Weights of a small mixture-of-experts language model, trained from scratch on English Wikipedia.
Training: a variant of Adam for the experts, 268M tokens, 8182 steps.
Below are experts of layer 9 (counted from 0) of a mixture-of-experts language model. Rows are named router (the router's row for the expert) and show model dimensions 0-127. Each number is 50 + 15 x the weight over its row's rms, rounded and kept within 0 to 99.
Before each expert's rows: "comes after" lists some tokens at least twice as common just before its tokens as in all text; "gets" lists some tokens that make up at least twice as much of what it gets as of all text. This comes from a sample of Wikipedia text that the model never trained on. Tokens count by the router's weight.

# expert 40
comes after: " |", "|", ";", ",", ":", " in"
gets: " ", " M", " m", " S", "-", " C"
router:29 54 73 55 68 45 50 64 32 48 51 34 62 67 62 25 52 43 50 30 40 58 39 35 56 56 75 62 51 67 74 46 50 61 66 72 79 52 53 42 37 53 45 21 55 43 37 57 48 44 32 58 40 63 53 57 30 24 61 39 29 66 65 17 99 67 50 78 65 47 74 87 49 44 44 52 37 51 35 69 58 69 56 49 52 52 57 61 66 77 65 38 54 21 60 42 46 57 73 66 64 41 61 56 68 45 70 75 43 47 38 61 23 52 52 61 61 44 33 65 52 41 45 26 53 63 60 36

# expert 87
comes after: " |\n", "\n", ".\n\n", ")\n", "ed", ".\n"
gets: " of", "|", "-", "\n", " by", ")\n"
router:46 43 56 45 54 49 71 46 55 33 41 42 28 45 46 57 52 18 49 61 79 76 47 70 76 63 69 76 56 49 46 49 75 58 58 27 49 33 62 36 85 38 36 50 72 79 42 29 46 61 34 52 36 51 42 56 70 56 46 47 46 49 69 46 08 50 18 48 42 81 31 36 59 43 59 79 12 42 50 48 40 50 72 42 60 55 48 50 46 63 56 43 57 55 56 63 51 71 38 54 38 21 68 38 61 54 41 49 49 47 57 59 42 29 46 43 54 64 58 32 48 91 48 27 20 50 32 45

# expert 125
comes after: " the", "-", " of", " and", " (", ":"
gets: " B", " P", " L", " |\n", " p", " G"
router:64 71 32 68 39 35 67 61 47 68 29 27 37 34 53 43 36 60 48 52 60 38 69 78 49 60 14 50 67 57 57 52 71 62 61 44 46 24 34 43 63 30 48 47 46 67 64 50 64 91 35 52 34 50 57 38 48 54 74 21 64 35 63 54 53 24 37 71 41 58 47 58 37 40 59 45 76 33 50 41 60 53 48 51 51 40 64 39 60 42 46 32 46 70 29 61 27 60 79 55 50 37 51 20 67 31 54 64 42 38 45 33 48 55 26 26 64 11 35 69 19 47 43 63 35 53 36 43

# expert 49
comes after: " |", "-", ".", " the", ",", ":"
gets: " S", " B", " C", " F", " T", " f"
router:51 39 67 41 54 69 50 53 60 52 60 02 51 46 49 21 42 54 57 30 42 56 58 28 62 56 40 50 48 60 77 67 54 54 36 42 64 36 74 66 36 42 83 61 62 41 27 35 64 73 43 48 18 73 46 40 37 57 69 49 65 48 54 48 71 69 23 23 55 65 61 44 39 57 54 36 72 52 26 34 33 57 28 76 40 66 53 47 49 63 51 47 51 46 52 56 48 21 76 41 48 55 51 37 81 53 40 56 53 53 78 47 55 37 46 48 43 56 57 57 46 23 22 54 21 27 49 14

# expert 20
comes after: " |", " |\n", ";", "0", "1", "2"
gets: "–", "|", " the", ";", " w", " b"
router:62 59 48 48 58 67 52 61 30 74 67 62 53 52 52 65 45 34 68 43 56 57 58 71 55 17 55 38 70 51 75 32 56 63 53 59 47 39 52 15 94 46 48 50 38 40 52 33 74 52 59 61 47 65 74 55 26 68 62 51 71 57 54 57 54 52 59 77 43 43 32 58 30 19 57 41 28 48 34 55 41 59 25 63 43 48 56 41 32 62 62 39 52 61 41 66 45 47 56 75 60 48 50 43 59 55 64 43 37 55 23 47 60 54 59 77 82 59 42 53 33 45 78 52 23 47 98 21

# expert 15
comes after: " |", ",", " in", ":", "|", " of"
gets: " ", ":", " w", " c", " H", " h"
router:61 73 86 40 62 32 33 65 67 36 34 56 75 55 49 27 73 62 29 61 59 38 61 44 38 31 56 61 63 27 59 45 65 48 75 53 36 45 44 17 61 64 62 29 45 50 39 56 45 38 36 45 65 47 17 37 92 20 42 33 35 56 61 54 66 61 39 64 64 40 75 71 36 58 39 70 57 38 39 74 22 69 57 39 53 74 54 62 41 70 67 52 61 41 63 46 54 52 64 58 49 49 35 44 72 29 37 56 48 51 68 61 44 35 49 66 62 57 57 80 23 69 51 44 43 46 67 56

# expert 35
comes after: " |", "|", ";", " P", " p", "\n"
gets: " ", "-", "–", "el", " as", " Z"
router:59 37 38 46 74 55 49 92 48 38 28 69 53 56 25 44 48 63 24 55 39 49 42 64 54 25 48 71 50 39 26 53 35 83 43 58 60 49 64 33 66 49 59 18 57 39 51 36 71 61 51 74 47 57 72 54 49 47 20 84 35 54 74 33 75 94 52 61 51 57 52 59 26 19 41 40 44 71 65 54 60 54 84 54 38 55 43 47 34 69 85 46 64 35 61 34 63 55 56 45 64 28 50 40 55 46 58 59 34 46 48 41 43 38 67 68 45 66 55 59 55 50 46 57 41 42 49 40

# expert 63
comes after: " |\n", "\n", ")", ")\n", "0", "1"
gets: " |", "|", "-", " M", " O", "="
router:08 42 57 30 51 30 65 52 62 75 39 37 54 69 23 49 42 65 37 64 23 52 66 46 52 52 40 59 38 57 26 42 69 27 41 46 43 41 51 66 68 21 45 49 62 73 34 47 36 49 52 31 45 42 39 58 56 60 55 22 41 50 62 52 63 48 45 53 52 48 33 42 29 55 44 69 08 43 27 69 41 64 62 38 35 42 58 55 67 29 40 59 58 31 63 57 63 51 53 19 29 48 42 53 56 84 53 47 85 67 57 61 69 53 44 49 60 54 46 37 19 84 53 56 76 42 73 60

# expert 109
comes after: " C", " |\n", " c", " L", "C", " S"
gets: " |\n", "|", "ing", ".\n\n", "t", " Mar"
router:43 45 52 39 71 80 38 73 62 37 50 82 29 51 30 73 57 66 51 86 64 39 58 34 49 50 44 64 45 70 21 47 50 54 41 80 29 70 66 49 69 50 45 77 21 74 49 68 60 64 39 37 60 58 66 34 55 30 58 37 58 72 66 58 46 45 63 56 59 27 46 59 26 56 50 55 68 60 44 49 24 61 40 47 39 72 48 67 64 49 62 49 40 32 55 34 17 54 57 59 37 27 53 64 57 10 72 72 55 42 53 40 67 43 50 69 72 56 50 61 48 53 44 69 65 50 67 36

# expert 42
comes after: " L", " |", "|", " l", "L", " R"
gets: " (", " D", " |\n", " |", " In", " =\n\n"
router:44 52 54 74 38 70 49 51 49 58 52 46 45 55 01 59 67 29 33 65 73 34 45 41 42 50 33 70 51 49 33 43 36 48 46 73 48 40 48 41 76 59 53 52 55 56 39 53 52 68 56 76 36 32 41 41 43 61 32 54 48 39 62 55 69 53 54 41 53 62 21 52 51 75 71 49 53 64 34 27 42 58 37 27 54 59 52 53 57 67 46 73 34 71 63 84 48 64 37 43 52 02 29 43 77 37 46 71 43 67 25 52 51 24 49 79 55 55 42 62 63 53 68 53 64 78 73 23

# expert 67
comes after: " |", "|", ";", ".", ":", " in"
gets: " ", "im", "1", " v", "T", " n"
router:57 68 68 75 53 59 40 99 53 41 58 69 38 54 45 49 30 73 45 34 42 57 56 64 50 31 30 53 50 33 36 46 55 76 31 69 74 59 24 45 53 34 51 30 55 52 28 95 40 50 27 61 51 50 57 83 50 45 24 52 28 49 65 62 70 49 41 56 64 62 72 56 51 34 08 56 38 41 39 38 59 57 51 30 29 52 34 52 30 61 54 81 56 30 48 76 43 71 58 51 60 68 51 49 45 63 29 41 42 53 54 49 33 44 26 43 70 32 45 70 44 49 50 54 39 54 55 51

# expert 119
comes after: " |", "s", " S", " it", " he", "1"
gets: ".", " ", " was", " is", " with", ".\n\n"
router:65 62 55 55 62 41 62 58 60 60 43 55 82 40 23 50 72 33 29 55 42 36 44 56 33 17 67 49 44 46 74 52 77 38 44 60 46 49 74 45 91 45 82 53 31 43 71 54 41 50 54 46 26 57 38 44 51 32 30 40 71 50 55 46 54 30 56 51 43 53 34 83 49 45 55 51 30 54 25 62 34 42 74 24 34 56 32 78 60 56 57 35 61 42 53 19 73 55 32 63 37 39 44 40 52 35 61 37 58 45 52 76 33 51 40 50 81 64 71 60 41 65 72 65 52 45 44 21

# expert 94
comes after: " ", " the", ",", "–", " The", " that"
gets: ".", "2", " that", "3", "om", " it"
router:76 52 37 48 65 48 62 93 28 51 60 63 45 20 39 48 37 53 45 71 55 70 42 42 34 49 57 45 66 31 29 51 85 35 50 51 52 59 55 63 80 49 39 27 61 49 74 22 52 52 39 64 44 43 59 48 62 72 19 70 52 35 60 60 55 53 23 57 56 33 33 47 49 61 51 54 66 68 44 43 57 56 61 31 13 52 66 59 73 36 41 64 63 45 52 55 63 61 43 65 49 27 36 27 75 23 22 30 59 47 52 40 69 34 47 80 54 59 46 32 34 59 57 43 26 38 44 51

# expert 41
comes after: " L", " l", " of", ",", ".", "L"
gets: " the", " W", " T", " w", " St", " R"
router:48 32 54 75 57 42 65 83 51 52 36 43 42 40 18 81 42 36 54 63 58 42 44 40 32 44 26 75 66 45 55 25 68 73 40 46 28 30 55 38 72 56 58 45 39 45 23 51 63 53 19 38 42 55 29 58 44 63 33 54 41 53 52 57 21 61 56 37 49 39 65 46 34 68 69 59 66 60 61 41 45 57 45 32 54 52 53 34 44 53 29 57 25 68 84 36 39 54 32 57 29 44 42 41 72 46 53 72 40 63 84 60 65 23 38 64 65 54 42 66 26 76 33 57 31 68 69 43

# expert 24
comes after: " ", "–", ".", "201", "200", " ("
gets: "1", "2", "3", "4", "5", "6"
router:65 44 45 43 61 65 74 42 39 69 40 54 62 58 16 52 14 39 58 37 47 66 46 27 37 62 68 37 45 45 75 57 80 78 46 31 66 52 56 21 32 49 38 24 73 62 20 60 58 44 58 48 47 53 82 62 29 55 35 27 54 43 45 51 32 30 50 57 56 66 74 36 47 63 46 32 42 21 64 39 41 42 29 49 46 45 63 69 66 34 70 45 60 53 37 66 28 69 42 63 42 62 55 30 54 56 65 53 41 64 29 51 49 51 28 59 55 35 59 27 56 32 31 08 51 48 41 40

# expert 12
comes after: " ", ",", "201", "202", "–", "200"
gets: " and", "ly", "or", "200", " also", " or"
router:68 41 28 62 67 53 51 39 81 42 63 49 52 57 57 49 21 52 72 40 52 47 58 66 53 68 58 29 31 75 51 40 46 51 59 54 52 74 37 53 57 34 53 48 22 64 28 49 54 53 38 41 71 66 43 35 64 37 20 63 56 27 45 36 22 43 57 52 43 40 38 38 54 44 48 70 30 34 37 32 49 54 78 46 38 46 64 31 53 55 42 64 61 48 32 34 60 61 53 77 37 65 48 61 45 52 73 41 70 18 25 55 66 19 26 46 82 64 21 25 48 27 42 52 73 62 79 37

# expert 23
comes after: " of", " in", " O", " to", " with", " on"
gets: " the", " a", " P", " p", "'s", " his"
router:70 41 66 45 36 37 65 44 81 77 41 70 63 55 51 85 40 45 40 37 64 42 41 76 67 51 52 78 68 51 57 08 24 73 67 76 44 55 21 43 66 45 32 53 50 38 38 33 54 43 49 51 23 32 39 27 31 61 55 32 56 53 73 56 63 44 37 28 58 61 47 41 25 53 41 51 42 48 36 38 38 76 45 67 56 56 51 46 35 42 50 53 51 56 56 54 61 37 51 67 72 42 49 67 42 65 26 94 55 46 64 53 60 48 27 73 45 48 49 48 41 40 88 36 45 58 66 44

# expert 76
comes after: " G", " ", " g", " (", "G", " w"
gets: ".\n\n", "201", " \"", "199", "198", "\n"
router:54 41 53 51 46 65 45 47 76 49 72 55 19 56 55 58 54 53 46 63 55 73 43 69 56 67 39 30 66 41 53 53 50 62 42 40 60 28 63 38 83 91 35 57 53 67 41 29 63 66 24 66 31 69 47 51 47 63 56 57 71 67 49 50 69 72 51 63 36 41 33 52 45 31 48 51 50 51 43 57 92 39 16 63 47 56 57 66 69 38 56 61 47 60 54 61 52 36 53 73 32 30 35 21 55 09 37 33 59 74 50 54 63 47 34 58 57 37 50 54 44 80 68 59 31 47 44 13

# expert 59
comes after: " |", " A", " M", "A", "-", "."
gets: " D", " a", " A", " N", " d", " I"
router:50 60 55 52 53 60 73 69 34 65 23 33 60 69 57 52 41 97 06 40 17 40 33 55 52 50 56 43 80 60 28 52 48 49 34 50 57 46 30 58 44 72 56 51 38 31 40 62 57 55 78 52 42 68 58 54 47 72 51 59 56 45 61 50 54 56 53 45 18 89 54 32 35 52 41 72 53 47 27 48 60 42 55 52 36 51 50 45 59 55 48 69 83 26 52 42 43 55 47 58 58 57 46 50 51 28 34 83 68 41 57 49 49 56 48 58 45 68 67 42 59 42 45 74 45 43 77 03

# expert 30
comes after: " |\n", "0", "1", "2", ")", "3"
gets: " |", "|", ".", ";", ":", " E"
router:27 49 37 58 63 69 64 31 49 76 74 56 48 47 34 36 39 60 33 27 39 31 80 41 51 31 48 39 28 52 48 43 57 76 31 54 46 77 67 44 98 03 36 55 58 60 61 55 58 40 50 36 38 44 52 49 33 71 47 37 48 37 57 48 70 26 59 58 58 56 48 50 36 39 68 41 25 33 17 52 50 35 49 60 51 40 46 52 69 38 61 76 45 48 20 48 35 38 69 46 63 35 45 31 55 59 48 69 59 78 70 43 80 54 40 70 59 63 67 34 32 49 45 46 59 35 57 53

# expert 84
comes after: " ", ".", "201", "200", "–", "202"
gets: "6", "5", "3", "8", "2", "4"
router:53 68 60 72 33 48 51 78 84 49 45 64 65 50 27 32 53 73 46 36 27 66 42 38 27 61 48 46 55 36 46 47 43 84 41 57 70 55 52 02 51 66 63 29 41 55 33 62 32 35 51 24 58 64 42 70 53 22 41 26 53 52 49 35 62 47 52 49 61 41 65 32 42 48 44 23 60 26 92 31 47 60 47 57 63 74 44 56 76 70 62 51 63 39 52 69 52 34 31 51 70 54 55 52 55 41 56 49 64 42 47 45 31 66 54 41 48 57 78 45 59 30 36 35 39 25 65 61

# expert 81
comes after: " of", " in", "ed", ".", "ing", "s"
gets: " the", " in", " of", " to", " P", " on"
router:65 44 64 55 22 28 58 36 66 44 36 48 51 25 69 70 39 28 53 57 89 27 39 56 76 55 50 55 69 52 45 21 27 54 40 58 58 39 25 58 58 62 55 39 35 27 89 49 45 56 53 57 65 38 49 32 53 55 43 14 49 49 71 40 77 50 53 39 80 62 30 57 41 57 55 33 15 69 26 47 52 70 76 53 41 59 40 61 43 37 42 32 64 53 59 57 28 55 65 54 49 29 51 37 43 61 72 72 59 57 75 58 54 47 80 58 39 52 62 61 44 53 42 51 26 56 39 43

# expert 46
comes after: "\n", ",", ")\n", ".\n", "ed", " re"
gets: "-", " and", " with", " t", " re", " e"
router:14 62 50 53 36 27 50 41 58 57 31 40 48 48 62 54 28 39 57 58 26 43 59 55 57 50 56 53 19 30 64 33 65 35 66 69 31 51 37 46 80 38 51 66 63 47 32 52 32 54 42 57 56 52 80 46 36 58 27 41 64 55 59 54 25 62 43 56 33 40 30 42 34 44 78 45 22 51 61 64 31 76 70 39 36 71 12 28 34 52 35 51 44 38 47 37 60 80 54 80 63 46 50 60 65 48 49 40 46 55 66 59 47 46 52 37 78 54 62 50 16 57 25 30 66 33 66 74

# expert 53
comes after: " S", " s", "S", " |\n", "ar", " E"
gets: " B", " b", "b", "B", "c", "k"
router:58 35 35 47 45 50 37 72 47 34 76 49 33 64 57 63 59 18 59 41 49 54 32 46 41 32 51 60 63 74 37 68 67 36 48 45 25 64 66 77 53 37 47 53 46 23 57 69 36 88 39 49 34 53 70 57 81 36 58 56 65 40 46 40 23 30 57 38 45 52 68 63 36 41 79 61 62 48 42 46 16 29 33 51 36 87 71 60 48 22 43 43 71 39 61 46 45 70 56 59 36 48 39 58 25 53 62 77 54 55 62 45 51 46 42 60 75 40 50 53 19 41 69 59 42 27 58 40

# expert 17
comes after: " D", "\n", " d", ".\n\n", "d", "D"
gets: "\n", "-", "==", " was", " is", ")\n"
router:42 39 62 33 32 34 41 86 38 61 30 82 32 60 42 63 71 59 48 60 42 66 75 51 60 57 39 61 51 40 75 37 63 58 63 74 26 29 58 32 67 53 48 43 31 74 45 67 29 39 66 59 68 28 55 37 62 66 45 60 65 49 63 71 79 64 50 61 57 26 15 34 58 41 69 43 49 65 50 71 50 55 48 51 34 36 45 66 52 65 68 32 45 19 58 71 72 51 45 54 45 18 50 54 66 48 28 59 63 48 39 74 51 46 41 64 53 30 45 29 45 56 67 48 25 68 58 71

# expert 54
comes after: " ", " |", "0", "\"", "%", ")"
gets: " |\n", " |", ".\n\n", "\n", "am", "ul"
router:36 47 35 27 80 70 61 53 57 64 45 48 40 26 30 59 54 58 39 64 29 45 60 56 74 36 61 32 81 50 40 29 22 46 59 49 51 47 49 78 93 59 43 53 62 58 54 44 74 68 53 38 60 84 35 53 62 72 52 39 59 59 62 44 56 59 30 70 25 65 32 51 42 45 44 60 32 39 30 49 50 43 65 48 61 45 65 84 73 55 55 20 46 28 47 68 54 54 62 48 26 40 48 27 36 17 27 35 15 62 44 51 52 39 53 52 60 37 36 70 48 42 42 62 43 34 43 46

# expert 66
comes after: " |", " ", ";", ".", "1", "–"
gets: " ", " N", " n", "1", ".", "3"
router:75 63 54 75 36 72 52 50 47 31 40 31 80 47 42 21 80 65 44 31 34 54 57 62 32 46 81 60 47 46 71 36 48 51 53 49 64 36 73 42 39 43 60 38 50 48 21 59 41 41 56 64 28 29 39 40 41 65 56 37 38 22 77 49 76 43 45 24 49 34 84 75 53 28 44 54 56 25 52 51 48 56 46 72 59 56 50 42 54 73 47 61 32 40 34 42 42 56 78 47 50 23 32 23 46 64 21 38 35 39 54 44 47 39 43 27 73 48 40 60 45 61 64 40 34 27 52 36

# expert 13
comes after: " ", "–", "201", "200", " (", "202"
gets: "4", "6", "5", "1", "9", "2"
router:61 67 39 44 50 56 64 50 58 53 52 41 48 76 59 35 39 37 77 45 38 59 40 47 34 66 58 29 66 59 68 49 56 50 64 23 87 55 67 28 35 45 47 23 67 56 36 36 37 55 65 31 40 68 47 65 52 52 54 35 46 28 39 62 19 39 71 45 73 36 72 44 55 50 54 51 46 27 83 40 75 37 40 58 49 58 69 45 69 63 29 45 62 34 42 81 47 49 40 60 29 41 60 41 48 44 76 20 35 42 37 44 36 40 33 54 28 45 65 39 73 17 17 41 48 19 50 48

# expert 36
comes after: " B", " b", "b", "B", " St", " Br"
gets: "r", "ar", "h", "a", " Ar", "f"
router:53 51 60 46 72 53 46 99 80 49 35 35 28 41 56 51 69 46 68 56 36 53 60 61 53 53 37 54 61 69 42 66 54 40 57 51 33 33 19 53 52 37 76 32 47 26 66 56 33 83 60 40 51 37 39 40 27 48 42 45 58 36 35 54 54 26 60 78 44 63 40 44 07 45 62 73 72 58 28 60 35 81 38 79 42 37 63 49 40 45 50 61 67 40 47 45 44 57 46 45 63 41 56 64 37 27 56 52 58 47 52 42 70 54 72 41 69 28 59 58 39 53 44 63 39 46 44 38

# expert 93
comes after: " p", " A", " M", " P", " a", " the"
gets: " D", " d", " J", " R", " s", " I"
router:68 48 35 49 39 31 60 99 44 56 36 59 48 54 46 43 33 63 35 75 56 64 34 58 48 49 46 76 53 41 08 44 54 42 28 50 22 44 46 36 44 55 52 51 70 67 57 58 64 70 52 38 43 76 67 59 67 46 42 71 70 19 69 21 39 69 49 53 18 51 58 41 52 61 26 48 53 49 39 56 68 44 46 39 25 53 22 35 46 44 71 61 57 33 61 45 42 34 60 40 62 59 17 48 45 06 46 60 64 50 55 56 45 57 19 62 44 55 31 42 58 58 50 73 47 42 60 42

# expert 97
comes after: " ", "–", ".", " N", " (", "-"
gets: "3", "0", "7", "6", "8", "9"
router:59 49 43 45 42 48 67 98 59 76 56 51 73 39 28 49 38 51 58 63 44 61 33 26 40 69 68 57 61 25 57 51 60 53 31 45 66 48 38 15 63 25 53 42 59 41 63 59 56 59 31 47 37 32 50 76 50 64 55 48 53 39 26 48 65 42 48 55 67 47 53 12 17 83 54 47 58 63 60 41 65 40 45 37 30 74 37 68 63 21 50 58 68 37 71 33 58 57 60 73 45 32 32 30 64 34 39 65 55 57 53 44 41 66 35 55 44 41 33 52 61 51 39 21 66 29 70 63

# expert 44
comes after: " ", "–", "201", "200", ".", " ("
gets: "0", "6", "9", "1", "8", "4"
router:83 60 53 64 39 55 48 56 60 69 37 41 41 38 31 63 50 33 65 45 48 65 45 35 26 64 74 42 60 58 47 57 31 57 74 67 70 37 63 58 47 59 60 16 36 79 52 50 61 27 40 33 47 68 46 45 28 56 59 39 70 48 62 72 61 47 63 49 64 47 50 50 46 48 81 95 34 42 76 29 28 39 40 49 50 61 46 57 71 63 58 34 24 59 39 46 63 76 69 45 26 37 55 10 52 41 58 48 64 45 44 59 70 39 52 73 60 38 39 76 42 34 25 53 52 37 44 30

# expert 116
comes after: " ", " the", " F", " W", " K", " ("
gets: " in", " S", " K", " E", " J", " O"
router:61 93 72 35 58 40 37 73 57 58 53 50 36 36 51 47 42 35 45 45 24 46 63 65 74 52 47 26 71 66 49 51 49 39 37 59 55 58 34 52 56 37 51 31 55 20 42 54 49 66 32 44 47 67 41 59 49 77 34 64 44 28 64 20 45 83 27 53 45 44 32 64 63 54 59 49 79 43 64 54 71 38 52 45 24 64 67 73 51 53 69 47 68 36 43 53 29 30 61 55 56 43 55 52 77 43 87 38 79 52 65 41 65 44 35 49 55 62 67 32 31 78 23 53 49 39 62 27

# expert 114
comes after: " in", ",", " H", " of", " In", ":"
gets: " ", " P", " B", " M", " H", "it"
router:47 69 46 50 48 29 42 92 69 66 30 40 54 66 48 38 36 59 50 70 59 62 57 65 74 61 56 37 65 62 38 59 66 48 35 38 34 76 47 64 72 53 86 43 46 56 52 57 48 42 49 57 69 53 29 66 59 43 52 81 25 55 68 37 57 47 37 73 18 24 47 65 46 42 51 44 46 60 54 35 35 68 58 40 49 59 42 74 13 25 41 61 73 62 41 18 46 60 64 41 59 61 49 29 41 13 44 57 41 53 79 32 34 49 63 69 43 62 52 37 55 48 48 33 35 51 65 73

# expert 4
comes after: " ", "201", "–", "200", " (", "199"
gets: "2", "1", "0", "6", "5", "200"
router:94 45 45 55 36 55 41 76 48 63 61 51 44 70 42 55 43 27 37 48 38 62 19 12 40 43 60 43 64 54 69 59 74 46 44 35 61 59 68 69 64 59 48 59 54 61 66 31 54 72 12 44 34 74 48 48 45 40 24 22 59 62 56 32 25 45 46 63 52 72 53 47 41 40 45 56 36 34 80 38 36 38 61 37 33 60 49 50 57 55 62 41 42 46 36 61 54 88 26 44 29 43 39 56 53 36 91 63 44 58 44 40 25 38 35 47 75 42 42 27 54 49 58 50 53 31 55 35

# expert 38
comes after: " G", " of", " B", " C", " in", " at"
gets: " the", " C", " N", " c", " G", " W"
router:66 49 73 55 72 49 73 77 62 45 37 44 45 50 32 37 38 57 49 47 57 51 69 36 31 37 49 51 70 48 35 57 51 64 61 62 39 34 48 30 73 91 65 30 42 52 65 48 62 62 44 73 41 74 49 44 30 59 50 32 59 45 62 23 43 74 40 53 55 42 53 54 28 44 61 65 45 55 26 63 67 45 39 56 25 72 34 52 42 45 54 56 57 40 65 54 33 40 63 37 24 35 19 60 70 26 37 71 53 55 57 64 82 46 41 34 69 51 45 62 45 98 57 64 28 65 76 31

# expert 68
comes after: " the", "-", " a", " and", " D", ";"
gets: " L", " T", " G", " t", " l", " h"
router:69 44 77 36 38 28 52 65 37 66 74 33 36 51 47 62 56 73 39 33 10 45 64 28 51 43 30 47 34 44 79 53 53 73 28 21 11 26 51 29 64 56 43 42 60 57 36 62 67 73 45 63 31 37 48 23 50 61 51 73 42 51 62 30 74 33 52 43 52 31 50 34 38 59 49 31 51 56 48 47 46 45 37 36 36 31 59 73 48 56 76 29 32 41 38 55 50 57 57 36 73 39 67 58 70 56 37 54 38 56 64 38 31 62 33 31 46 35 50 64 60 55 29 37 41 60 72 68

# expert 121
comes after: " M", " m", " F", "\n", "M", " N"
gets: " N", " W", " |", " K", "-", " w"
router:41 58 46 39 68 49 55 93 72 53 39 47 74 31 40 42 39 55 59 37 41 21 51 47 70 58 35 68 61 43 20 50 49 82 43 27 25 38 46 42 81 69 36 66 53 46 54 60 52 51 49 80 52 44 73 65 42 64 37 63 43 49 76 11 50 60 64 64 24 51 30 32 33 56 70 53 59 30 40 45 70 48 55 37 26 74 56 69 45 47 47 55 80 24 61 34 62 58 60 49 57 53 20 46 67 37 70 41 61 48 46 56 64 43 55 78 48 34 60 37 32 50 67 50 44 39 48 38

# expert 92
comes after: " of", " in", " to", " with", " for", " on"
gets: " the", " a", " The", "'s", " his", " f"
router:93 32 67 43 65 29 59 29 63 78 35 69 38 58 65 84 21 49 51 26 93 66 66 63 55 29 40 42 84 36 60 35 51 43 53 76 71 52 57 47 45 74 45 50 49 50 34 31 46 72 51 68 45 49 55 59 57 68 62 41 37 54 63 44 21 68 35 49 49 46 30 54 43 43 45 57 32 47 16 51 30 49 60 52 51 66 53 57 58 35 25 45 47 64 53 46 52 62 74 43 22 59 51 43 56 70 50 88 58 27 74 60 42 39 47 61 48 58 62 42 67 46 47 56 56 49 43 57